Experts of a small language model: 12 layers, width 160.
Below are experts of layer 9 (counted from 0) of a mixture-of-experts language model. Rows are named router (the router's row for the expert), gate (a neuron's input weights, with its number), up (a neuron's input weights, with its number) and show model dimensions 0-159. Each number is 50 + 12 x the weight over its row's rms, rounded and kept within 0 to 99.
After each expert's rows: a language model's description of what the expert responds to. This comes from a sample of Wikipedia text that the model never trained on.

# expert 14
router:51 46 48 55 57 64 59 55 49 34 53 53 66 23 53 58 73 40 64 65 58 56 36 36 43 42 64 48 57 55 37 77 33 24 43 54 57 58 59 46 43 54 54 54 60 50 56 56 66 67 57 50 39 56 63 61 31 53 38 33 63 64 68 45 54 37 78 54 55 53 40 61 52 34 32 61 35 41 25 50 71 44 49 60 67 45 37 55 44 13 50 44 54 43 35 45 57 43 61 65 62 60 49 48 44 47 43 24 60 81 59 49 36 33 38 48 46 64 40 37 55 36 62 35 29 46 61 45 39 36 41 36 69 54 44 29 44 59 60 39 57 58 58 46 40 66 42 41 36 43 72 52 67 47 42 45 49 49 51 43
gate0:35 67 41 69 66 40 46 35 45 51 66 51 42 35 51 42 74 73 46 47 51 64 65 35 46 54 55 46 75 38 48 55 47 48 45 57 36 59 67 42 36 35 50 51 64 44 31 63 45 64 64 46 52 38 45 67 39 71 58 34 58 31 64 43 36 51 59 20 46 52 58 62 28 47 32 40 36 47 40 56 65 46 40 50 50 36 39 37 50 47 31 50 52 44 59 84 59 71 66 54 35 62 40 49 58 39 29 57 68 49 63 70 33 48 37 57 53 35 46 43 65 53 58 37 58 52 36 55 39 51 60 61 62 37 44 39 34 50 72 47 59 51 58 65 48 66 45 49 45 30 58 54 66 30 63 52 66 59 60 71
up0:43 50 64 67 30 47 59 34 48 61 70 39 61 57 29 46 51 37 57 41 42 12 58 40 47 51 61 49 54 43 70 43 41 63 75 53 62 61 65 52 40 54 71 46 44 35 52 48 61 23 44 35 35 32 41 54 55 43 59 48 42 45 44 69 43 45 41 52 56 39 54 40 45 68 50 37 67 61 53 53 50 44 40 57 26 33 44 43 64 35 47 37 36 40 65 49 60 66 58 62 50 43 57 42 33 47 54 65 44 57 48 46 44 51 55 53 57 56 37 52 49 62 22 27 53 60 41 47 26 31 49 67 53 68 69 42 56 36 38 44 65 46 49 79 38 62 68 71 37 29 67 54 60 45 54 50 56 36 29 56
Description: Pipes closing table rows or header columns, and sentence-final periods fused to word endings like es., ation., ia.

# expert 11
router:39 31 63 52 56 51 66 48 38 41 62 45 55 50 30 65 64 36 55 50 64 57 32 36 45 28 55 63 52 50 35 55 54 40 29 40 42 44 44 60 43 44 40 46 60 60 34 31 30 65 73 35 38 54 64 42 46 47 41 62 61 46 61 55 61 38 65 61 49 52 45 39 70 34 42 55 30 43 50 47 61 55 62 62 59 42 55 39 35 58 52 47 46 35 49 54 59 47 62 78 36 47 65 60 45 45 21 60 51 55 57 53 47 58 34 37 52 62 42 69 84 29 59 30 37 39 49 58 46 30 39 39 53 39 62 39 54 74 58 30 39 38 49 67 48 62 49 24 53 52 61 50 61 58 77 38 67 51 42 45
gate0:22 23 68 49 40 52 63 56 52 61 54 56 30 53 43 62 61 48 39 51 20 48 55 53 60 54 58 61 72 45 61 56 42 49 45 62 52 65 36 69 30 45 53 52 50 49 26 53 62 43 28 51 54 48 42 70 45 41 48 64 51 49 35 62 56 47 55 45 33 53 49 53 52 71 39 52 23 72 74 54 47 41 45 58 32 33 46 53 32 46 47 55 50 51 56 76 69 53 52 53 61 54 41 46 59 45 23 47 39 40 28 32 37 47 40 56 51 71 58 64 61 52 45 44 64 48 35 33 35 39 41 34 47 70 49 38 62 54 48 50 63 66 59 68 55 55 55 35 71 36 30 62 33 56 74 50 62 39 44 53
up0:48 37 42 47 51 37 46 45 46 29 67 36 43 58 51 29 45 59 47 55 32 27 46 55 44 59 51 42 52 48 50 39 28 38 57 65 39 53 26 58 44 56 47 32 35 43 55 48 76 64 40 75 55 46 48 58 58 53 38 57 56 22 48 55 51 60 53 38 53 46 65 43 59 51 59 51 46 47 49 51 47 59 52 35 54 58 55 45 55 43 50 40 60 59 44 52 59 63 55 62 49 49 71 22 44 33 24 66 29 35 61 46 49 22 56 60 60 50 49 69 67 52 48 48 40 41 26 52 33 46 63 44 72 65 29 54 86 53 47 49 54 48 46 57 69 61 13 32 60 33 36 48 35 56 49 27 53 50 54 64
Description: Pieces of personal and place names, such as first names John, William, David and endings -son, -ford, -ington, -ad, -ik.

# expert 18
router:35 41 38 34 46 78 47 49 61 28 50 44 41 39 43 65 52 36 45 42 41 43 48 47 54 32 52 57 60 69 51 65 48 38 17 37 35 58 46 61 43 62 55 62 55 56 52 46 61 53 67 54 35 40 62 42 39 31 48 59 54 64 47 61 82 32 48 62 52 47 42 63 61 53 43 70 46 37 34 60 69 52 54 54 50 52 53 41 44 47 49 44 44 48 24 51 29 28 58 64 53 48 52 42 54 39 47 40 45 42 62 55 50 36 39 54 56 51 44 32 67 24 57 35 38 37 41 53 40 45 56 60 61 60 52 23 53 62 42 30 51 63 55 46 27 67 82 36 49 31 53 37 74 76 66 48 46 57 33 42
gate0:51 60 56 54 49 31 36 46 38 55 68 67 59 63 63 34 49 54 54 65 33 47 65 28 40 43 46 58 62 48 49 60 45 35 55 36 54 69 65 77 49 69 53 55 58 75 49 56 74 63 51 41 42 43 54 38 41 80 41 43 41 55 42 69 63 41 54 42 66 27 61 60 38 58 43 48 59 16 47 57 54 37 37 30 39 47 60 55 51 59 45 71 60 49 39 68 56 40 53 47 43 57 45 35 48 46 52 30 52 44 39 67 39 40 50 42 48 51 51 56 25 62 52 41 65 34 53 52 44 55 65 41 64 55 63 56 40 57 46 30 23 38 61 56 39 60 77 41 65 45 68 31 52 61 37 62 33 45 33 48
up0:39 45 39 43 41 54 50 67 35 71 56 47 67 49 61 71 46 53 59 30 55 50 63 54 62 54 58 47 39 47 43 72 39 77 35 56 39 22 46 51 60 70 51 73 55 57 32 38 87 42 39 54 78 57 51 48 38 54 59 55 60 32 42 50 34 46 62 55 32 44 52 74 60 41 47 60 38 76 40 52 66 39 65 44 61 49 54 49 48 31 43 48 37 57 67 54 59 62 33 31 51 41 67 55 44 43 54 62 65 50 63 57 51 51 45 43 45 53 29 52 46 50 48 41 65 44 45 58 58 31 53 50 49 56 33 79 71 48 66 69 54 34 39 70 42 39 48 53 61 40 52 61 31 44 51 56 34 31 45 52
Description: Nouns and noun endings naming activities or subjects, such as season, film, album, tournament, competition, history, movement.

# expert 4
router:31 40 49 33 46 60 61 49 59 40 72 45 56 45 50 70 35 35 65 46 64 59 43 30 52 38 82 44 63 62 36 95 29 41 23 57 36 54 52 57 53 48 53 50 50 55 57 39 57 48 50 37 43 56 81 49 45 54 30 36 61 49 44 48 46 40 59 71 61 38 40 64 63 38 44 59 48 35 45 69 65 60 47 52 49 36 65 51 59 42 47 53 43 39 37 56 36 56 73 64 51 42 61 67 40 33 29 50 41 61 59 47 66 29 55 61 38 49 50 46 61 45 52 48 38 50 39 52 43 44 41 51 70 49 62 36 47 72 55 41 60 67 68 39 46 56 75 42 46 52 55 66 49 65 52 49 68 47 69 53
gate0:45 36 55 68 38 54 61 38 68 68 52 53 38 35 54 65 61 44 79 48 58 77 54 51 51 46 43 48 44 32 56 69 54 64 45 43 42 66 64 46 52 54 43 59 58 43 49 49 71 65 38 57 54 63 61 48 72 60 18 44 58 41 46 42 48 63 63 63 60 73 41 65 63 43 51 63 54 61 51 39 66 69 40 30 48 18 34 43 49 44 47 51 66 54 38 51 66 55 48 50 50 38 55 52 51 39 57 43 63 41 59 37 82 35 31 52 53 57 32 37 38 60 44 41 40 40 31 39 57 63 46 43 45 41 50 48 73 73 53 54 50 47 19 41 47 45 60 69 54 50 47 52 26 50 56 32 48 68 60 58
up0:52 55 37 31 65 31 43 43 47 61 57 40 41 62 61 62 59 68 39 56 39 52 69 45 48 51 55 38 40 41 56 37 45 37 59 60 56 52 43 49 47 34 55 53 31 70 40 55 39 33 78 58 39 46 54 44 43 50 49 80 33 58 51 71 47 52 52 47 46 41 32 37 41 40 53 56 52 67 43 41 41 39 51 52 56 61 83 63 40 63 55 44 50 74 56 39 44 68 55 44 48 41 33 59 37 72 60 51 55 46 38 50 39 61 69 40 73 50 58 62 62 22 67 62 49 73 59 72 66 42 54 56 56 35 43 43 31 43 47 64 58 39 84 64 39 53 51 35 59 64 53 50 66 49 44 44 38 67 39 74
Description: Final pieces of names and place words before pipes or parentheses, such as -en, -a, -ley, and closing ) in tables.

# expert 5
router:54 30 71 41 43 65 61 32 65 42 65 54 51 53 47 58 53 45 60 49 36 36 37 61 48 63 67 66 66 65 33 86 42 38 14 63 48 62 58 44 38 46 67 60 70 60 50 56 66 50 67 34 56 56 59 44 43 47 45 45 57 56 72 52 61 48 60 54 54 43 50 56 52 34 48 47 23 39 59 75 74 63 52 60 61 37 69 54 57 33 61 50 54 64 40 39 39 50 42 38 60 68 48 62 68 33 38 31 55 45 58 47 32 56 37 51 38 53 41 54 53 28 40 48 46 59 47 47 43 51 57 55 71 51 55 48 50 41 46 46 73 60 58 50 48 56 44 30 48 55 48 56 87 67 51 41 51 53 68 68
gate0:62 24 31 32 45 39 48 44 24 30 53 29 57 36 45 62 28 56 48 52 64 37 58 45 50 51 57 47 35 52 35 67 59 28 41 72 29 67 62 27 52 59 53 68 54 52 38 42 60 39 79 53 54 54 57 44 43 64 50 47 41 49 79 49 61 42 79 66 76 37 44 54 43 66 57 54 54 49 36 40 52 54 40 61 67 54 49 42 65 30 27 71 51 56 61 47 67 58 49 59 55 30 27 48 60 49 48 61 43 41 48 65 51 47 56 44 65 68 53 49 33 61 75 42 62 56 31 54 61 43 32 44 50 60 37 47 51 44 42 54 61 46 54 55 54 56 35 48 48 55 55 51 37 46 49 44 57 56 77 41
up0:72 70 49 57 65 45 36 66 38 45 48 75 50 35 38 57 63 56 42 41 49 66 35 56 43 40 49 63 47 35 61 32 23 49 50 28 47 30 50 53 42 40 41 47 57 56 47 34 42 41 56 39 66 54 53 54 54 44 31 61 60 70 62 29 32 72 45 38 45 37 57 53 27 37 62 61 45 58 52 43 41 44 42 41 47 45 61 42 58 30 51 58 28 41 41 49 50 32 47 39 42 36 56 47 62 48 47 48 47 52 59 48 50 47 36 63 45 42 68 22 58 63 31 40 52 71 54 50 47 55 62 63 63 64 53 47 39 58 15 63 33 57 34 54 37 44 24 59 48 41 51 48 42 78 64 30 49 28 39 60
Description: Single-letter starts like r in rush, f in family, plus ar-syllables (Car, Har, Mar, Bar) and plural endings -s, -es, -ers.

# expert 15
router:43 42 50 42 53 65 47 41 57 33 55 53 47 44 50 88 50 50 37 50 49 67 48 34 33 21 83 65 62 58 43 60 46 41 57 37 34 66 63 80 40 50 63 58 61 73 59 44 63 59 59 39 51 44 51 59 54 38 35 56 53 64 55 55 61 45 53 48 51 52 53 52 56 28 42 63 33 29 52 42 64 44 48 52 43 37 68 46 46 52 51 38 31 43 25 40 51 45 56 57 52 39 57 63 40 38 44 36 55 63 54 61 38 32 23 43 50 68 50 50 61 17 57 35 41 42 53 45 47 48 39 41 78 47 37 25 43 68 48 56 54 64 55 53 34 61 52 40 50 56 54 61 53 57 61 45 77 66 39 36
gate0:44 54 71 50 76 49 45 45 29 53 42 57 48 54 43 54 58 53 59 62 50 57 37 60 30 54 47 61 55 43 62 57 70 58 64 61 49 58 45 53 35 50 50 60 56 64 48 58 51 61 44 45 82 51 56 45 44 56 55 63 57 48 61 55 46 40 66 54 63 34 36 39 55 53 43 52 51 58 29 34 40 50 59 64 55 68 38 28 22 47 41 42 70 55 63 54 62 51 47 36 44 12 51 74 55 68 51 41 58 55 69 91 52 48 40 63 54 41 44 49 61 60 56 27 57 36 42 52 66 55 43 22 41 37 45 37 35 37 31 38 69 53 47 64 35 29 77 53 37 48 45 40 51 65 59 41 48 43 54 45
up0:64 56 63 51 59 64 52 37 59 52 49 23 49 60 51 49 50 61 54 47 52 76 41 51 43 36 41 42 57 52 47 31 57 51 43 53 47 58 47 57 43 52 75 67 58 27 43 59 56 43 47 42 68 64 45 41 54 36 43 58 63 41 79 23 44 36 59 56 53 54 44 39 46 49 34 75 55 30 42 46 29 54 74 61 43 71 48 26 40 27 60 60 38 48 43 55 32 55 59 61 41 46 70 75 57 61 66 34 39 47 66 83 46 62 44 60 60 50 59 21 46 57 28 34 43 46 41 42 47 54 37 52 37 40 52 55 50 57 56 48 57 49 54 85 40 48 60 68 68 46 45 38 49 64 53 44 64 54 53 43
Description: Past and present verb forms and endings like ed and ing in narrative, such as returned, joined, found, used, held, refusing.

# expert 30
router:65 46 42 34 42 72 45 50 62 40 51 54 56 32 53 59 54 42 45 61 56 50 34 65 44 32 63 54 76 26 55 66 60 43 34 40 61 63 63 63 50 51 40 57 70 54 52 41 56 58 71 45 40 66 53 51 56 46 44 44 60 66 52 57 43 52 33 61 50 36 21 53 62 47 45 76 44 41 61 61 62 49 63 63 42 43 75 29 51 56 32 41 55 39 45 53 57 42 39 44 54 65 44 66 53 38 47 42 57 73 73 37 44 22 44 45 38 45 52 44 59 42 39 36 30 36 44 36 14 27 61 36 72 38 49 34 58 56 54 59 40 60 58 48 54 65 65 53 64 37 57 32 63 48 63 45 64 52 46 43
gate0:58 59 43 54 40 67 33 53 35 48 54 39 90 38 51 52 53 26 35 64 35 43 70 43 58 39 81 56 66 45 44 45 46 64 34 62 36 39 60 65 45 63 44 75 66 55 55 36 66 53 68 56 54 49 51 53 39 54 37 38 62 47 67 60 19 56 43 53 36 23 62 37 55 31 45 66 54 52 57 73 69 55 68 45 49 61 58 48 58 39 51 51 34 44 53 46 41 60 27 53 50 42 56 41 54 42 49 58 57 65 71 38 35 47 43 58 45 51 42 72 49 63 43 53 51 53 42 28 21 41 76 70 61 52 33 47 56 46 51 43 47 62 45 56 53 42 51 53 60 42 46 39 68 36 52 38 45 39 53 44
up0:37 26 48 35 46 33 75 59 53 32 49 62 44 40 57 36 35 66 44 37 45 60 57 65 45 78 43 53 44 47 48 44 64 46 49 36 60 57 25 50 62 24 67 41 42 44 50 49 44 44 44 37 43 48 54 36 54 41 33 56 57 47 53 48 48 51 35 58 40 47 52 37 64 43 30 47 37 42 56 41 72 53 56 54 32 53 51 49 22 81 55 52 42 38 50 52 73 33 60 48 35 31 47 79 35 67 50 49 47 47 38 68 50 28 69 67 16 37 52 47 46 58 44 57 52 57 37 45 70 52 42 43 50 55 66 55 52 43 69 64 46 54 40 33 41 40 53 33 39 57 49 60 29 45 39 67 50 60 68 43
Description: Middle pieces of Latinate stems before endings like ing, ive, or, such as it in Political, act in actor, is in publisher, serv.